{
  "hidden_size": 192,
  "experts_per_token": 2,
  "d_shared_expert": 64,
  "router_score": "sigmoid",
  "balance_loss": 0.00752,
  "norm_eps": 1e-06,
  "batch_tokens": 65536,
  "max_seq_len": 2048
}
Below are experts of layer 2 (counted from 0) of a mixture-of-experts language model. Rows are named router (the router's row for the expert), gate (a neuron's input weights, with its number), up (a neuron's input weights, with its number), down (a neuron's output weights, with its number) and show model dimensions 0-191. Each number is 50 + 12 x the weight over its row's rms, rounded and kept within 0 to 99.
Before each expert's rows: a language model's description of what the expert responds to. This comes from a sample of Wikipedia text that the model never trained on.

# expert 12
Description: Digits inside numbers in tables and scores (0, 1), plus scattered word-final pieces and nouns, such as -inity, -opy, film, caps, Italy.
router:61 51 61 43 44 38 53 41 52 27 37 37 64 29 54 49 57 32 55 53 38 68 68 40 64 54 41 43 46 24 58 60 51 38 58 42 32 52 38 48 22 53 52 66 40 49 64 39 56 49 47 65 32 57 65 27 54 57 51 50 52 75 60 49 55 58 45 40 55 39 40 56 69 53 44 66 49 38 47 63 57 59 59 73 36 56 49 48 40 52 43 52 32 56 52 54 53 63 51 50 56 42 45 41 42 37 56 44 65 35 43 53 39 53 38 53 45 46 65 59 54 61 38 43 47 75 40 67 46 36 53 56 45 40 57 50 36 12 35 44 50 65 34 31 57 47 61 53 69 76 39 66 77 80 51 58 49 55 34 40 52 23 65 35 43 64 27 57 74 51 27 63 53 41 67 49 60 60 47 54 41 35 46 43 56 62 71 44 49 45 42 77
gate5:65 49 46 52 48 54 36 37 26 74 70 68 52 70 43 63 56 51 22 39 44 57 52 69 66 68 31 54 41 49 61 49 43 38 35 59 54 46 45 53 43 33 67 59 62 45 57 59 73 58 62 54 41 49 42 34 45 38 84 45 48 35 44 47 32 47 54 62 42 43 64 51 52 33 50 40 51 48 50 63 50 62 58 35 35 39 62 50 34 69 49 54 56 43 21 46 49 59 74 66 51 48 52 58 46 56 56 63 21 53 53 47 38 51 46 40 33 53 28 35 29 41 53 40 31 49 28 42 55 44 46 68 51 56 29 30 47 42 66 51 46 37 72 33 53 34 54 51 49 53 41 65 67 54 60 53 47 62 65 46 47 62 70 58 59 54 55 26 47 69 43 25 56 67 55 48 34 50 51 38 39 19 49 50 33 44 39 55 63 47 47 55
up5:30 51 50 43 56 53 53 36 59 24 43 70 42 30 53 60 50 66 62 42 52 42 18 55 37 46 53 51 58 54 36 45 69 36 42 59 44 72 40 65 55 61 60 56 62 44 55 83 55 65 71 37 36 59 52 39 61 61 51 38 34 42 44 48 64 43 66 41 37 27 44 44 46 57 45 58 76 31 31 41 66 49 30 40 38 34 44 47 45 43 54 65 52 50 70 42 41 48 35 79 42 49 28 53 49 62 46 39 73 55 49 32 60 33 54 61 40 39 65 49 38 62 56 43 45 49 52 51 58 37 46 31 43 55 56 32 49 79 43 67 50 65 36 56 45 53 42 40 57 66 49 58 36 58 42 32 49 31 50 50 55 49 54 59 46 69 44 68 59 68 44 52 40 50 48 41 45 42 58 41 33 62 39 45 76 59 78 64 42 40 61 67
down5:47 55 50 46 61 66 72 39 42 54 47 40 30 41 40 56 62 36 56 43 46 41 44 65 51 38 52 27 56 48 61 51 45 61 72 39 45 49 57 62 53 32 50 54 71 44 55 47 32 65 73 41 37 28 68 42 45 43 50 59 50 50 53 39 48 41 55 76 45 48 71 50 72 45 31 59 54 39 56 27 41 33 47 48 59 54 59 33 52 49 35 39 58 77 54 37 69 55 69 57 63 59 30 09 36 48 56 31 59 35 58 72 42 49 40 39 76 48 37 55 31 60 63 44 55 39 60 57 66 51 20 39 54 53 29 50 52 50 44 56 38 42 58 63 45 58 31 68 48 40 17 55 48 47 41 60 32 41 46 55 42 50 30 53 67 31 58 62 38 58 47 46 61 50 44 38 57 45 46 41 54 37 63 48 54 33 46 36 58 60 62 50
gate6:31 48 32 47 56 48 31 49 61 67 42 31 54 74 47 52 42 37 50 54 46 52 42 48 57 53 54 49 40 62 47 35 37 40 40 50 59 56 63 50 50 29 60 43 59 42 52 45 31 61 54 51 51 50 56 50 53 42 58 58 58 59 30 50 58 63 36 54 41 53 51 23 57 34 48 66 40 56 44 71 57 71 69 50 47 69 47 63 18 32 37 40 60 55 44 60 40 44 54 45 62 52 77 59 57 45 65 54 43 53 48 46 33 67 51 74 40 34 65 59 56 37 32 45 50 53 54 43 53 47 40 74 50 42 70 59 50 73 35 39 35 41 64 57 22 54 35 38 58 51 27 47 64 68 32 62 69 37 58 82 45 56 41 55 81 71 43 51 39 54 47 38 62 48 78 61 55 38 45 46 48 37 34 55 48 46 71 37 68 50 62 43
up6:42 50 69 55 45 47 45 62 56 57 49 40 38 52 53 43 54 39 61 43 53 48 57 60 38 65 66 39 56 39 48 53 41 65 52 37 59 70 54 64 48 42 55 31 49 43 57 49 43 53 44 54 62 34 84 76 56 44 43 47 41 40 35 59 58 45 38 52 36 44 74 21 50 45 51 42 75 50 54 69 57 72 58 41 55 58 29 47 52 51 36 47 74 67 45 45 38 51 46 34 53 32 65 44 46 59 50 37 49 46 65 53 21 36 36 42 34 29 53 48 35 80 31 30 39 57 52 80 46 42 41 52 47 62 35 60 50 62 41 62 54 50 76 51 60 51 47 30 62 44 32 22 50 47 48 60 35 57 42 40 65 38 54 44 51 49 50 42 39 28 63 30 59 49 40 53 70 60 51 45 64 34 39 45 36 38 52 23 56 39 71 44
down6:42 67 48 42 57 61 54 60 49 23 68 56 46 32 62 42 42 56 58 56 31 60 35 50 43 57 51 68 58 63 51 36 57 56 40 52 55 50 60 39 52 54 56 63 68 52 59 43 39 52 91 39 59 47 53 36 40 27 48 41 38 53 34 59 87 43 63 33 56 39 61 56 54 74 45 47 54 62 32 38 67 51 38 46 47 33 39 68 68 50 65 45 42 55 53 57 52 54 57 69 54 47 45 52 30 44 62 66 29 68 61 44 44 53 39 39 16 41 60 55 66 53 52 57 24 48 56 51 54 42 69 41 61 47 45 62 46 41 33 67 34 58 39 50 55 51 42 49 66 48 42 25 39 54 54 58 51 69 34 45 39 53 28 48 51 58 46 68 47 61 64 58 33 36 55 56 35 67 54 44 52 22 44 33 67 38 51 72 53 41 46 59
gate7:53 38 56 67 48 43 37 37 40 36 31 60 55 68 47 59 30 41 52 47 67 47 50 62 63 70 58 52 65 27 58 52 48 62 41 28 44 48 66 57 60 39 46 51 36 58 22 76 58 51 35 50 31 64 35 56 69 42 63 34 51 34 37 41 62 50 58 51 23 38 61 33 47 44 47 57 49 50 48 63 42 70 30 57 54 66 66 43 53 58 42 55 52 44 71 43 32 53 59 53 64 46 53 52 49 55 44 45 61 76 31 56 74 46 49 57 41 52 48 39 50 63 56 78 35 50 45 63 37 23 50 50 71 37 40 57 49 42 54 35 42 50 38 47 51 67 36 66 67 71 49 38 47 52 66 57 61 63 61 74 52 34 48 58 47 52 38 48 71 54 66 48 50 61 64 64 83 56 56 61 46 54 22 42 45 68 44 52 60 48 47 43
up7:47 57 49 40 30 52 47 64 33 27 47 49 32 58 38 74 38 25 32 51 47 62 58 52 46 50 53 40 73 29 60 58 62 54 46 47 31 55 68 43 54 53 38 30 37 68 55 53 50 62 55 61 43 81 54 32 34 34 58 49 52 27 27 38 61 48 43 49 21 49 40 39 53 37 57 60 51 51 64 78 40 48 38 61 53 50 70 49 53 38 51 22 25 74 64 44 47 45 52 52 54 48 27 58 50 59 45 47 47 50 48 62 52 71 53 64 42 55 52 45 48 45 37 60 52 43 71 55 53 17 59 52 43 38 39 70 43 69 49 41 43 43 56 49 52 65 30 39 62 57 45 40 26 54 51 52 54 62 52 66 54 55 48 61 50 51 38 59 55 29 48 51 58 34 65 57 67 34 62 70 62 37 35 51 65 77 48 53 48 41 44 47
down7:42 26 44 53 63 33 69 48 61 44 50 63 38 54 43 46 67 41 50 37 31 40 50 42 70 68 44 20 64 45 51 50 36 46 55 74 37 74 64 63 51 61 61 34 46 45 38 70 56 67 60 61 49 55 60 41 49 43 60 62 50 65 32 71 28 48 52 45 63 45 71 52 75 31 43 55 35 54 32 54 45 45 56 63 47 61 51 50 55 16 49 41 41 72 70 58 51 42 43 64 65 59 26 61 53 59 63 49 67 54 61 49 42 38 39 45 22 54 43 60 42 52 59 42 44 59 29 60 40 55 56 59 61 61 41 65 57 41 42 50 28 58 65 36 51 49 43 72 56 60 52 64 73 70 68 59 45 60 58 30 54 53 42 49 55 42 59 37 63 59 40 49 41 55 62 39 50 46 39 38 38 54 49 53 45 24 37 36 56 36 38 65
gate8:48 57 63 44 42 51 24 35 47 47 76 59 62 58 44 46 49 64 56 73 51 43 52 46 64 52 22 48 40 41 62 59 56 42 49 45 33 60 41 73 43 56 46 68 56 67 49 54 25 40 51 62 62 37 34 50 51 41 41 52 36 44 60 33 44 41 53 60 68 58 38 57 47 36 50 55 44 45 42 58 55 61 72 45 22 53 57 54 35 43 42 59 62 33 60 66 62 61 67 46 57 62 40 56 53 57 44 65 48 60 53 57 52 35 60 56 43 55 45 58 49 51 43 60 62 60 35 47 32 43 44 52 51 71 31 63 79 57 34 49 26 47 52 69 53 81 60 35 40 68 46 49 63 40 52 45 54 46 60 55 75 40 54 30 74 64 46 50 48 39 56 33 63 33 42 73 36 36 36 44 70 60 50 64 38 39 37 86 53 58 69 38
up8:68 39 47 40 35 64 58 41 37 43 55 26 65 39 71 56 55 57 50 45 65 40 51 41 14 32 44 54 50 31 51 56 79 58 43 53 35 46 54 42 34 52 51 53 42 48 69 55 26 57 55 50 52 48 46 53 55 45 36 18 46 38 41 47 42 37 35 57 62 63 30 72 53 55 58 49 37 36 69 46 43 43 40 66 53 50 75 47 33 47 50 62 29 40 77 67 47 46 60 56 47 50 59 63 48 50 61 56 38 59 55 45 47 62 44 48 46 54 59 52 43 41 71 54 63 53 44 74 58 48 38 17 60 48 53 45 69 58 68 43 31 36 56 66 49 64 56 60 28 72 34 41 69 56 60 63 26 33 57 44 61 26 35 39 54 63 48 63 67 47 65 46 35 36 50 44 53 48 40 53 50 33 68 64 54 48 46 58 37 45 56 58
down8:70 46 50 35 67 47 36 63 66 45 71 60 36 62 42 40 42 36 63 43 58 47 48 56 70 53 45 58 49 52 44 74 32 68 32 51 52 39 36 73 73 46 43 36 55 44 48 45 29 40 55 55 34 61 34 47 51 56 35 60 37 49 56 34 59 56 29 61 33 47 46 56 44 43 40 58 40 33 49 39 50 35 52 43 76 47 53 28 39 19 42 31 66 36 59 55 61 21 31 26 54 56 50 64 38 53 62 62 56 64 58 24 32 57 47 45 50 38 60 42 39 72 55 73 50 51 56 60 35 48 50 59 56 68 57 29 49 58 70 51 48 56 50 38 53 51 56 48 49 64 63 63 52 69 44 30 44 36 56 49 37 49 47 31 50 25 31 47 40 66 43 42 62 54 53 40 53 39 75 68 50 43 58 38 39 38 48 49 47 41 68 46
gate9:47 39 61 59 28 48 66 37 53 60 21 40 25 56 30 39 53 54 52 54 56 69 47 45 54 65 48 31 51 34 48 50 73 43 33 52 61 35 74 54 35 55 57 82 78 53 50 33 68 54 36 44 43 52 26 52 53 62 55 51 60 54 61 57 64 59 42 46 37 57 37 46 48 64 55 40 40 43 20 69 49 52 43 38 35 55 56 67 47 54 56 72 33 54 63 43 33 50 59 66 62 72 57 64 43 51 69 40 43 34 30 38 62 58 57 56 41 46 54 49 43 40 43 59 67 37 43 42 39 47 27 47 52 54 43 53 50 26 71 43 50 35 47 68 42 37 56 53 53 75 67 41 54 35 48 60 39 69 35 49 53 58 50 49 49 63 54 30 50 54 50 40 69 47 49 29 58 38 65 69 31 38 58 35 33 49 36 41 47 60 50 49
up9:51 44 73 47 61 37 44 41 43 59 45 46 69 61 62 53 53 36 62 47 62 43 49 73 60 45 24 38 50 53 76 54 55 37 70 55 52 72 50 34 54 49 48 44 45 40 68 43 72 51 74 53 59 42 58 45 42 44 38 54 57 46 64 52 51 50 57 40 58 51 53 56 36 52 47 53 34 79 70 53 48 53 66 49 47 49 37 50 42 25 62 54 61 65 47 31 55 65 31 42 61 55 72 31 66 33 33 41 50 59 50 67 55 49 45 66 62 65 51 44 55 59 62 40 65 58 62 52 34 50 60 65 65 44 64 62 54 48 50 43 56 66 77 46 46 40 41 30 60 41 62 57 51 75 36 48 62 57 59 60 73 59 45 61 50 37 60 52 53 65 40 57 33 72 71 44 19 30 63 42 57 71 40 48 34 49 52 39 80 33 57 46
down9:45 48 54 52 40 49 61 45 48 55 45 45 47 62 64 58 65 50 56 46 68 60 84 66 62 48 63 33 35 57 42 49 36 35 68 44 39 38 47 67 48 59 50 37 39 55 38 43 48 45 43 52 41 34 27 77 29 59 40 77 52 43 48 49 54 63 60 58 46 43 39 49 42 57 62 50 62 66 43 29 61 39 44 44 75 54 35 52 52 46 31 53 82 53 45 41 57 40 43 64 49 42 82 53 72 50 49 33 42 45 57 56 39 31 55 63 55 58 47 52 41 49 57 63 63 65 51 47 34 70 51 50 43 43 63 65 64 42 43 50 51 52 71 52 42 51 52 39 33 35 25 67 42 53 53 58 17 73 46 45 62 47 63 53 58 57 31 40 53 89 45 63 64 60 44 28 47 52 52 56 59 70 62 62 43 61 61 33 53 44 57 43
gate10:44 66 60 66 48 47 34 61 56 49 56 69 43 41 45 55 51 49 49 55 45 49 50 46 48 37 42 42 56 47 65 65 50 52 51 41 63 39 62 75 36 57 51 35 49 65 74 60 48 56 44 34 52 26 50 69 18 69 43 65 74 55 45 43 74 60 45 65 36 54 65 61 38 44 42 51 67 34 57 35 28 54 22 55 48 44 62 50 35 59 59 71 37 54 56 50 43 50 51 63 46 34 65 62 33 44 58 55 48 36 41 49 42 50 37 35 29 48 41 57 56 38 45 43 52 58 39 60 51 40 56 24 64 71 58 44 51 62 50 67 46 54 67 50 53 42 41 30 58 44 48 57 42 47 49 49 45 36 34 12 65 43 46 49 28 64 39 33 56 55 59 64 37 31 54 55 38 41 43 69 34 64 36 32 49 38 49 50 78 68 74 40
up10:51 43 63 52 56 40 34 51 53 53 60 32 18 55 57 52 59 58 37 58 47 69 71 57 55 58 40 54 52 39 57 56 61 37 48 40 44 30 49 49 54 45 41 53 66 59 57 60 50 44 37 56 52 52 57 56 55 50 55 66 54 60 50 48 13 51 34 30 50 38 78 33 69 61 77 34 38 54 60 48 39 45 50 58 53 61 54 55 86 56 44 44 45 54 45 62 41 58 63 29 23 44 50 44 48 51 37 53 69 44 39 59 74 77 56 37 55 47 49 48 28 61 44 42 37 48 55 67 58 33 57 81 55 41 65 41 56 55 74 42 58 45 27 41 66 58 47 60 36 64 70 41 54 54 47 63 47 57 51 40 58 44 64 64 57 49 63 76 53 37 25 48 66 43 47 66 77 55 40 52 60 62 61 45 53 56 43 60 29 60 60 52
down10:39 42 62 49 47 32 58 55 35 58 49 38 45 56 34 38 56 32 53 45 71 42 62 69 49 47 47 67 39 40 33 55 55 36 35 41 66 47 53 17 50 32 52 56 53 35 61 48 51 41 37 51 48 41 60 52 52 56 54 57 58 42 47 41 37 65 51 15 36 39 57 49 67 34 51 40 39 55 35 47 61 37 53 31 68 68 28 47 70 48 34 46 51 53 49 34 41 51 59 56 67 48 38 44 55 58 41 56 38 37 43 63 65 31 56 64 39 46 69 36 58 30 22 45 58 47 60 19 44 31 38 49 62 46 48 62 51 37 65 51 26 42 47 22 43 50 56 29 51 55 46 63 27 80 45 43 55 50 43 46 45 34 69 69 41 32 52 50 56 44 49 68 38 35 65 46 61 49 67 48 42 74 36 47 47 66 44 55 65 44 43 40
gate11:35 53 41 33 37 60 74 47 60 54 47 51 54 37 52 52 56 47 68 58 33 47 61 58 56 43 56 39 48 63 71 24 48 39 69 31 25 47 50 59 55 58 61 59 63 44 31 74 42 51 51 37 59 28 52 57 71 68 48 32 23 66 44 57 41 62 36 61 46 55 50 40 52 41 45 59 46 38 46 48 44 58 55 31 37 45 54 52 52 52 49 63 46 60 53 52 54 58 54 46 50 52 62 40 38 38 39 75 42 69 55 28 50 47 65 49 66 51 47 66 22 54 39 66 34 37 30 60 24 61 55 36 60 50 41 73 51 46 50 81 71 59 32 42 45 40 54 51 51 59 56 54 43 42 62 50 42 40 45 39 49 43 27 50 54 41 44 39 34 64 55 69 38 56 35 45 65 38 77 47 62 52 37 35 57 57 74 72 57 48 77 49
up11:61 64 47 52 43 54 24 55 57 47 63 40 57 45 62 46 46 67 47 58 44 61 57 48 50 46 46 49 35 54 72 61 47 78 58 31 64 46 48 49 45 37 52 52 30 71 57 55 69 52 47 70 25 71 76 49 48 44 71 42 52 37 66 54 65 42 62 36 69 52 60 58 44 52 56 55 41 60 54 51 56 83 45 49 58 46 55 56 61 50 56 59 38 31 38 52 38 41 49 54 46 36 27 59 61 58 45 53 41 48 36 57 41 46 51 47 54 61 38 55 44 59 37 48 45 67 60 25 48 52 63 23 41 68 56 72 18 64 44 51 39 35 57 75 64 70 32 31 58 38 41 25 47 45 53 62 57 60 47 55 57 89 48 66 50 46 41 49 43 60 67 50 50 39 54 66 40 46 44 45 49 60 70 47 35 50 50 70 31 47 65 57
down11:43 41 53 35 72 36 47 65 68 43 90 45 56 55 58 10 43 53 58 63 62 39 18 51 54 50 47 60 37 43 60 55 51 25 46 46 45 27 40 46 62 56 63 49 59 57 56 62 48 63 59 54 28 39 38 52 48 49 59 47 37 60 48 42 37 69 49 67 36 50 36 56 42 50 62 70 51 30 65 47 39 45 60 49 52 37 45 55 41 62 65 43 48 44 54 43 37 33 71 23 41 52 13 39 43 58 46 44 58 53 46 79 43 31 36 49 47 62 75 39 45 57 48 52 45 55 47 51 53 41 32 55 56 64 42 28 35 38 53 54 38 61 56 23 45 33 54 53 62 51 65 41 46 44 61 62 59 39 44 56 31 64 61 46 55 45 29 41 43 67 36 42 55 51 71 45 53 46 57 53 34 66 65 63 57 57 58 44 46 58 49 54
gate12:43 42 27 51 29 60 70 29 32 56 62 45 38 44 51 58 56 58 61 52 42 47 51 39 62 54 54 61 42 56 43 53 43 50 51 58 35 64 55 41 66 45 54 49 71 51 61 53 37 33 53 63 44 58 52 31 66 50 47 56 73 41 46 51 56 55 48 42 56 57 34 49 49 49 79 49 46 42 46 46 59 44 49 50 44 51 50 49 53 43 42 54 55 49 42 60 24 71 42 65 63 53 55 48 44 49 48 55 65 62 55 29 83 81 63 29 39 48 43 29 52 26 26 74 49 52 56 70 55 43 68 43 42 47 50 38 53 57 69 53 27 64 52 63 52 30 34 73 44 41 50 53 71 53 48 55 65 51 20 38 25 41 70 48 56 23 62 59 52 61 38 56 49 41 63 50 49 46 23 55 45 50 50 66 42 79 49 49 39 56 52 22
up12:59 52 72 32 38 43 37 39 35 28 51 61 65 57 32 65 70 64 51 45 30 30 39 47 43 49 43 63 36 49 34 46 56 39 43 35 41 36 63 66 62 40 51 42 53 71 41 48 54 48 48 38 55 40 52 27 72 38 42 64 65 48 37 32 53 60 44 48 62 37 52 50 40 66 57 30 44 36 33 40 71 58 68 45 43 40 29 73 49 51 45 56 49 62 44 69 39 39 53 40 55 36 48 37 54 46 33 56 42 58 48 63 64 59 49 52 48 19 89 22 44 53 52 26 60 59 51 53 42 32 60 55 47 44 52 43 50 42 66 30 56 59 67 52 46 51 22 57 40 63 56 50 61 45 42 45 62 42 44 52 49 52 74 44 52 26 51 24 33 64 56 62 56 50 58 30 57 50 57 57 33 55 51 55 42 59 54 35 41 42 67 49
down12:49 61 63 33 44 65 54 51 56 54 45 55 53 16 61 47 34 63 47 60 38 55 53 48 27 33 59 48 40 51 60 40 71 73 59 48 48 59 30 17 52 35 67 49 33 68 40 41 37 33 50 46 49 61 44 48 79 45 58 67 51 39 61 52 55 61 51 44 47 23 46 34 66 18 68 56 50 59 64 49 51 46 53 60 47 60 44 36 57 62 55 36 54 51 44 51 32 36 53 55 47 52 44 56 52 44 41 50 38 44 51 47 56 57 67 46 52 49 60 53 68 43 58 46 56 44 55 37 66 79 60 49 48 47 30 75 46 56 44 28 53 44 53 37 55 60 59 35 49 56 45 54 51 25 48 43 66 64 41 52 45 57 56 18 42 29 62 79 45 50 43 41 53 66 55 61 09 53 53 48 50 56 62 45 71 37 51 35 47 60 69 56
gate13:46 46 32 51 52 59 52 36 59 67 55 44 62 52 50 53 66 49 48 57 51 61 50 56 46 22 53 49 50 49 33 60 66 40 40 43 65 56 53 41 50 54 53 36 42 80 66 55 69 47 38 62 40 56 72 54 60 74 43 25 76 52 48 61 37 50 40 36 60 58 33 28 37 54 52 42 56 77 72 55 52 47 54 42 47 57 27 53 45 44 77 40 68 65 55 63 57 45 53 51 75 52 38 39 46 62 48 53 45 36 48 50 36 46 60 66 41 51 43 56 45 47 20 59 42 66 47 42 70 32 35 27 31 60 53 57 45 42 67 33 37 54 64 20 38 67 71 74 58 68 46 41 53 38 56 51 52 59 60 62 41 51 31 62 60 49 45 45 45 62 49 36 63 61 37 39 49 64 57 47 37 48 37 41 31 61 57 25 54 39 61 47
up13:51 14 40 54 36 65 64 29 44 34 67 60 56 53 74 55 61 51 42 50 67 38 47 48 39 52 34 61 60 49 36 59 47 66 42 33 56 91 38 47 34 51 52 49 51 75 47 43 56 57 37 46 41 28 54 42 60 57 55 66 49 59 46 40 37 31 46 62 53 61 48 46 67 67 52 70 63 49 76 47 61 43 56 58 39 39 39 45 38 39 81 49 48 62 36 70 53 52 58 54 44 44 28 63 29 34 48 43 53 38 69 49 60 44 43 61 40 62 53 38 51 64 57 30 46 66 52 53 48 42 53 57 42 50 55 56 64 71 67 60 53 60 45 46 44 65 69 57 25 58 58 51 46 63 42 68 47 49 49 62 47 56 50 62 67 49 39 56 58 39 38 54 70 43 47 57 36 38 18 38 25 48 38 43 42 44 47 45 66 63 66 49
down13:46 53 50 35 20 52 49 71 57 39 65 46 72 40 50 61 43 61 68 48 43 69 54 63 33 43 48 52 59 55 70 50 42 61 40 62 60 44 67 44 29 67 32 49 43 41 49 37 39 29 49 59 57 52 53 66 39 56 54 40 58 54 50 40 44 48 48 55 38 50 30 41 55 53 37 56 43 45 45 57 57 62 52 47 51 39 68 68 10 47 54 58 73 59 72 59 45 26 52 35 82 48 38 47 41 36 65 49 34 33 48 40 55 51 39 53 56 61 72 35 51 54 50 48 49 57 45 52 59 52 29 54 34 37 61 33 46 41 39 47 50 50 41 57 39 49 39 44 69 58 62 42 50 62 48 57 57 37 41 46 68 46 70 34 73 66 57 30 42 67 64 55 59 48 58 55 67 66 41 43 47 91 30 40 55 68 51 46 64 27 45 51
gate14:46 34 51 36 55 68 50 66 30 45 59 41 51 73 61 54 49 37 43 40 53 55 51 68 57 48 61 60 44 50 68 52 47 48 52 46 39 50 48 35 42 29 63 60 42 45 59 63 36 32 41 43 37 49 54 49 49 46 67 67 60 38 49 53 60 48 51 55 49 51 27 43 36 53 47 58 72 58 42 45 27 63 54 57 41 59 36 49 57 61 50 42 52 47 39 67 47 69 61 52 41 25 66 80 55 37 48 47 70 68 60 35 44 52 64 54 51 45 22 51 55 48 52 62 64 69 39 51 58 75 47 42 83 62 55 55 42 75 47 46 66 74 49 32 56 38 40 69 51 41 67 65 60 26 47 49 41 50 62 56 49 48 54 55 59 43 51 78 30 42 40 60 61 58 64 80 93 40 39 38 43 57 47 57 44 52 57 34 49 58 62 49
up14:38 62 64 59 51 67 63 54 32 65 27 60 48 49 41 40 70 54 44 35 44 68 49 60 27 50 59 49 45 57 67 42 51 45 34 53 88 40 58 44 52 69 51 49 33 57 62 74 70 54 43 50 50 44 35 41 55 38 50 45 43 47 62 48 25 49 40 61 62 53 57 44 79 61 40 39 50 79 74 64 26 43 39 62 39 47 33 40 44 56 62 64 36 49 54 44 40 34 53 34 68 28 44 45 42 51 46 39 50 59 51 72 27 55 50 46 53 60 15 49 42 59 49 57 25 53 54 63 54 66 71 64 52 56 37 51 51 39 49 58 62 49 36 54 43 41 33 60 59 32 40 47 41 65 39 45 49 50 60 40 64 69 20 57 39 41 43 38 45 58 38 43 61 49 54 59 28 52 39 60 60 57 59 48 43 67 52 61 43 42 61 52
down14:46 64 63 47 31 55 66 77 61 46 49 26 56 35 67 65 55 48 57 54 25 24 40 59 46 45 34 82 43 40 45 56 58 39 70 53 52 49 48 63 60 51 48 44 48 55 68 29 72 46 44 73 30 60 50 38 51 63 48 51 50 31 39 53 62 57 44 41 61 62 33 69 70 53 50 46 53 44 48 65 63 65 42 60 52 33 40 50 64 69 57 49 36 51 64 51 55 46 53 58 65 48 46 41 30 31 54 70 66 42 48 45 26 61 44 57 55 36 48 76 55 54 50 69 47 40 67 51 41 46 43 63 60 29 36 49 33 36 55 45 44 61 33 35 48 44 41 44 49 50 28 60 37 33 41 47 46 33 54 41 66 59 54 49 45 53 57 51 59 69 30 60 33 61 23 36 37 46 44 49 43 57 65 45 38 68 41 48 69 68 73 52
gate15:50 35 51 59 36 60 68 48 55 64 50 58 47 38 34 58 25 37 49 44 31 59 62 57 59 62 55 35 60 53 60 46 25 53 56 41 62 50 54 31 25 39 38 48 50 68 60 60 76 57 56 42 60 53 41 40 35 74 59 27 41 48 47 58 65 61 48 49 67 49 56 80 38 42 50 81 36 35 45 57 56 35 62 66 40 34 48 56 52 52 35 58 54 54 33 44 50 66 54 51 56 50 45 48 44 69 41 62 66 42 57 38 55 43 58 43 56 70 46 54 52 54 48 63 45 48 65 62 34 53 57 40 31 69 37 50 67 80 30 54 35 56 72 68 56 51 47 53 41 47 67 57 58 50 60 54 25 54 52 48 43 68 49 39 64 45 42 37 54 62 62 33 31 26 44 66 55 42 50 59 75 54 60 61 61 58 79 55 53 29 64 58
up15:77 62 47 63 48 61 58 60 30 48 44 44 53 33 52 32 52 62 55 19 53 62 69 51 32 41 33 50 43 48 32 61 45 65 56 47 64 67 31 63 60 62 55 48 48 48 47 41 46 44 41 49 60 45 24 28 48 64 42 46 48 75 54 48 45 45 55 37 33 53 73 28 50 33 53 58 45 42 55 48 57 54 40 37 43 59 78 55 51 56 52 70 49 38 56 34 56 30 43 48 51 65 53 70 55 45 50 42 53 84 48 51 57 48 60 54 44 61 40 63 61 63 54 09 41 21 33 56 36 45 38 29 36 27 56 54 58 49 43 63 53 51 38 44 56 47 48 58 63 69 39 45 65 66 34 43 60 35 45 41 59 51 44 48 46 44 49 42 62 59 66 41 33 36 44 46 39 70 37 46 42 47 37 47 58 17 34 44 61 57 56 40
down15:66 61 55 49 40 80 38 45 43 62 42 58 42 43 48 54 72 32 61 37 55 60 51 57 67 38 40 55 60 47 55 51 22 58 55 39 68 60 74 28 66 54 48 46 39 59 52 47 53 49 36 35 74 51 54 62 42 44 70 47 42 69 40 51 83 62 55 41 45 79 38 34 72 39 66 60 53 25 42 44 67 29 56 35 45 38 35 30 54 81 57 45 43 45 34 62 62 64 58 43 52 54 53 48 39 52 38 46 51 53 36 43 37 28 39 56 50 62 52 49 56 56 28 56 42 38 52 65 60 61 58 64 55 52 71 49 57 50 38 32 51 59 43 68 60 35 58 31 49 55 59 57 54 30 53 65 55 52 39 58 62 50 46 47 49 50 16 57 44 49 53 56 39 54 28 35 42 68 59 48 27 49 50 45 52 34 52 43 35 45 34 56
gate16:60 36 42 59 28 52 51 46 63 38 60 66 67 46 37 47 26 49 40 57 50 56 33 69 31 31 52 64 63 57 42 62 37 41 23 58 50 43 63 77 59 61 37 53 43 61 48 42 75 29 60 83 56 65 42 64 43 49 50 45 73 45 39 53 64 44 30 38 46 70 55 36 71 38 38 65 44 81 64 42 39 69 20 60 45 48 34 36 38 35 43 47 70 46 31 58 38 54 62 34 48 59 38 66 42 46 48 49 53 55 45 76 41 47 47 58 41 39 61 60 62 49 38 60 27 49 66 51 67 57 49 48 51 57 37 49 51 44 39 39 50 70 57 54 41 45 40 45 62 36 38 42 56 55 44 64 58 39 52 56 38 50 49 68 40 61 57 52 40 65 49 28 49 34 60 39 70 37 60 56 59 36 61 53 44 64 47 63 56 49 48 42
up16:43 43 59 32 43 40 47 45 55 46 42 65 51 46 41 38 44 77 41 46 48 39 19 77 27 53 34 64 47 51 45 54 57 32 21 56 31 34 50 60 57 59 65 52 53 45 49 39 46 51 61 48 61 35 53 53 50 42 57 50 74 41 59 36 41 24 47 54 71 59 67 51 53 78 58 46 66 57 43 41 40 51 38 47 35 58 42 35 30 45 53 35 44 53 54 42 51 82 75 60 61 32 43 68 64 34 48 39 33 40 44 41 58 59 36 58 56 50 57 60 62 18 57 36 53 51 46 40 57 75 42 49 41 57 37 47 66 66 64 22 51 57 55 61 57 42 44 40 39 42 58 52 53 26 47 41 47 25 35 50 34 48 53 55 47 48 54 48 29 39 36 77 52 48 57 52 64 44 58 29 60 52 43 45 58 52 52 55 41 58 34 68
down16:42 43 57 31 36 53 48 61 44 57 51 54 43 32 50 62 72 28 36 44 53 43 53 51 53 52 47 49 66 57 46 44 61 44 47 35 58 67 20 60 46 56 44 53 61 60 45 45 50 48 65 68 61 40 63 53 67 63 61 52 34 41 57 31 55 47 48 50 40 45 26 41 46 56 47 75 44 62 54 65 39 72 47 84 71 17 62 36 75 40 53 47 58 37 50 57 53 33 42 48 53 47 51 50 63 28 43 71 52 55 76 56 66 34 29 64 59 38 79 42 35 61 56 45 69 65 42 40 68 39 65 41 63 63 48 50 47 64 48 35 53 53 53 40 57 47 44 35 36 51 45 50 45 48 36 45 47 53 64 45 52 64 42 49 40 58 49 35 60 58 50 87 50 43 61 51 54 49 79 40 35 44 58 43 43 49 69 44 69 28 54 61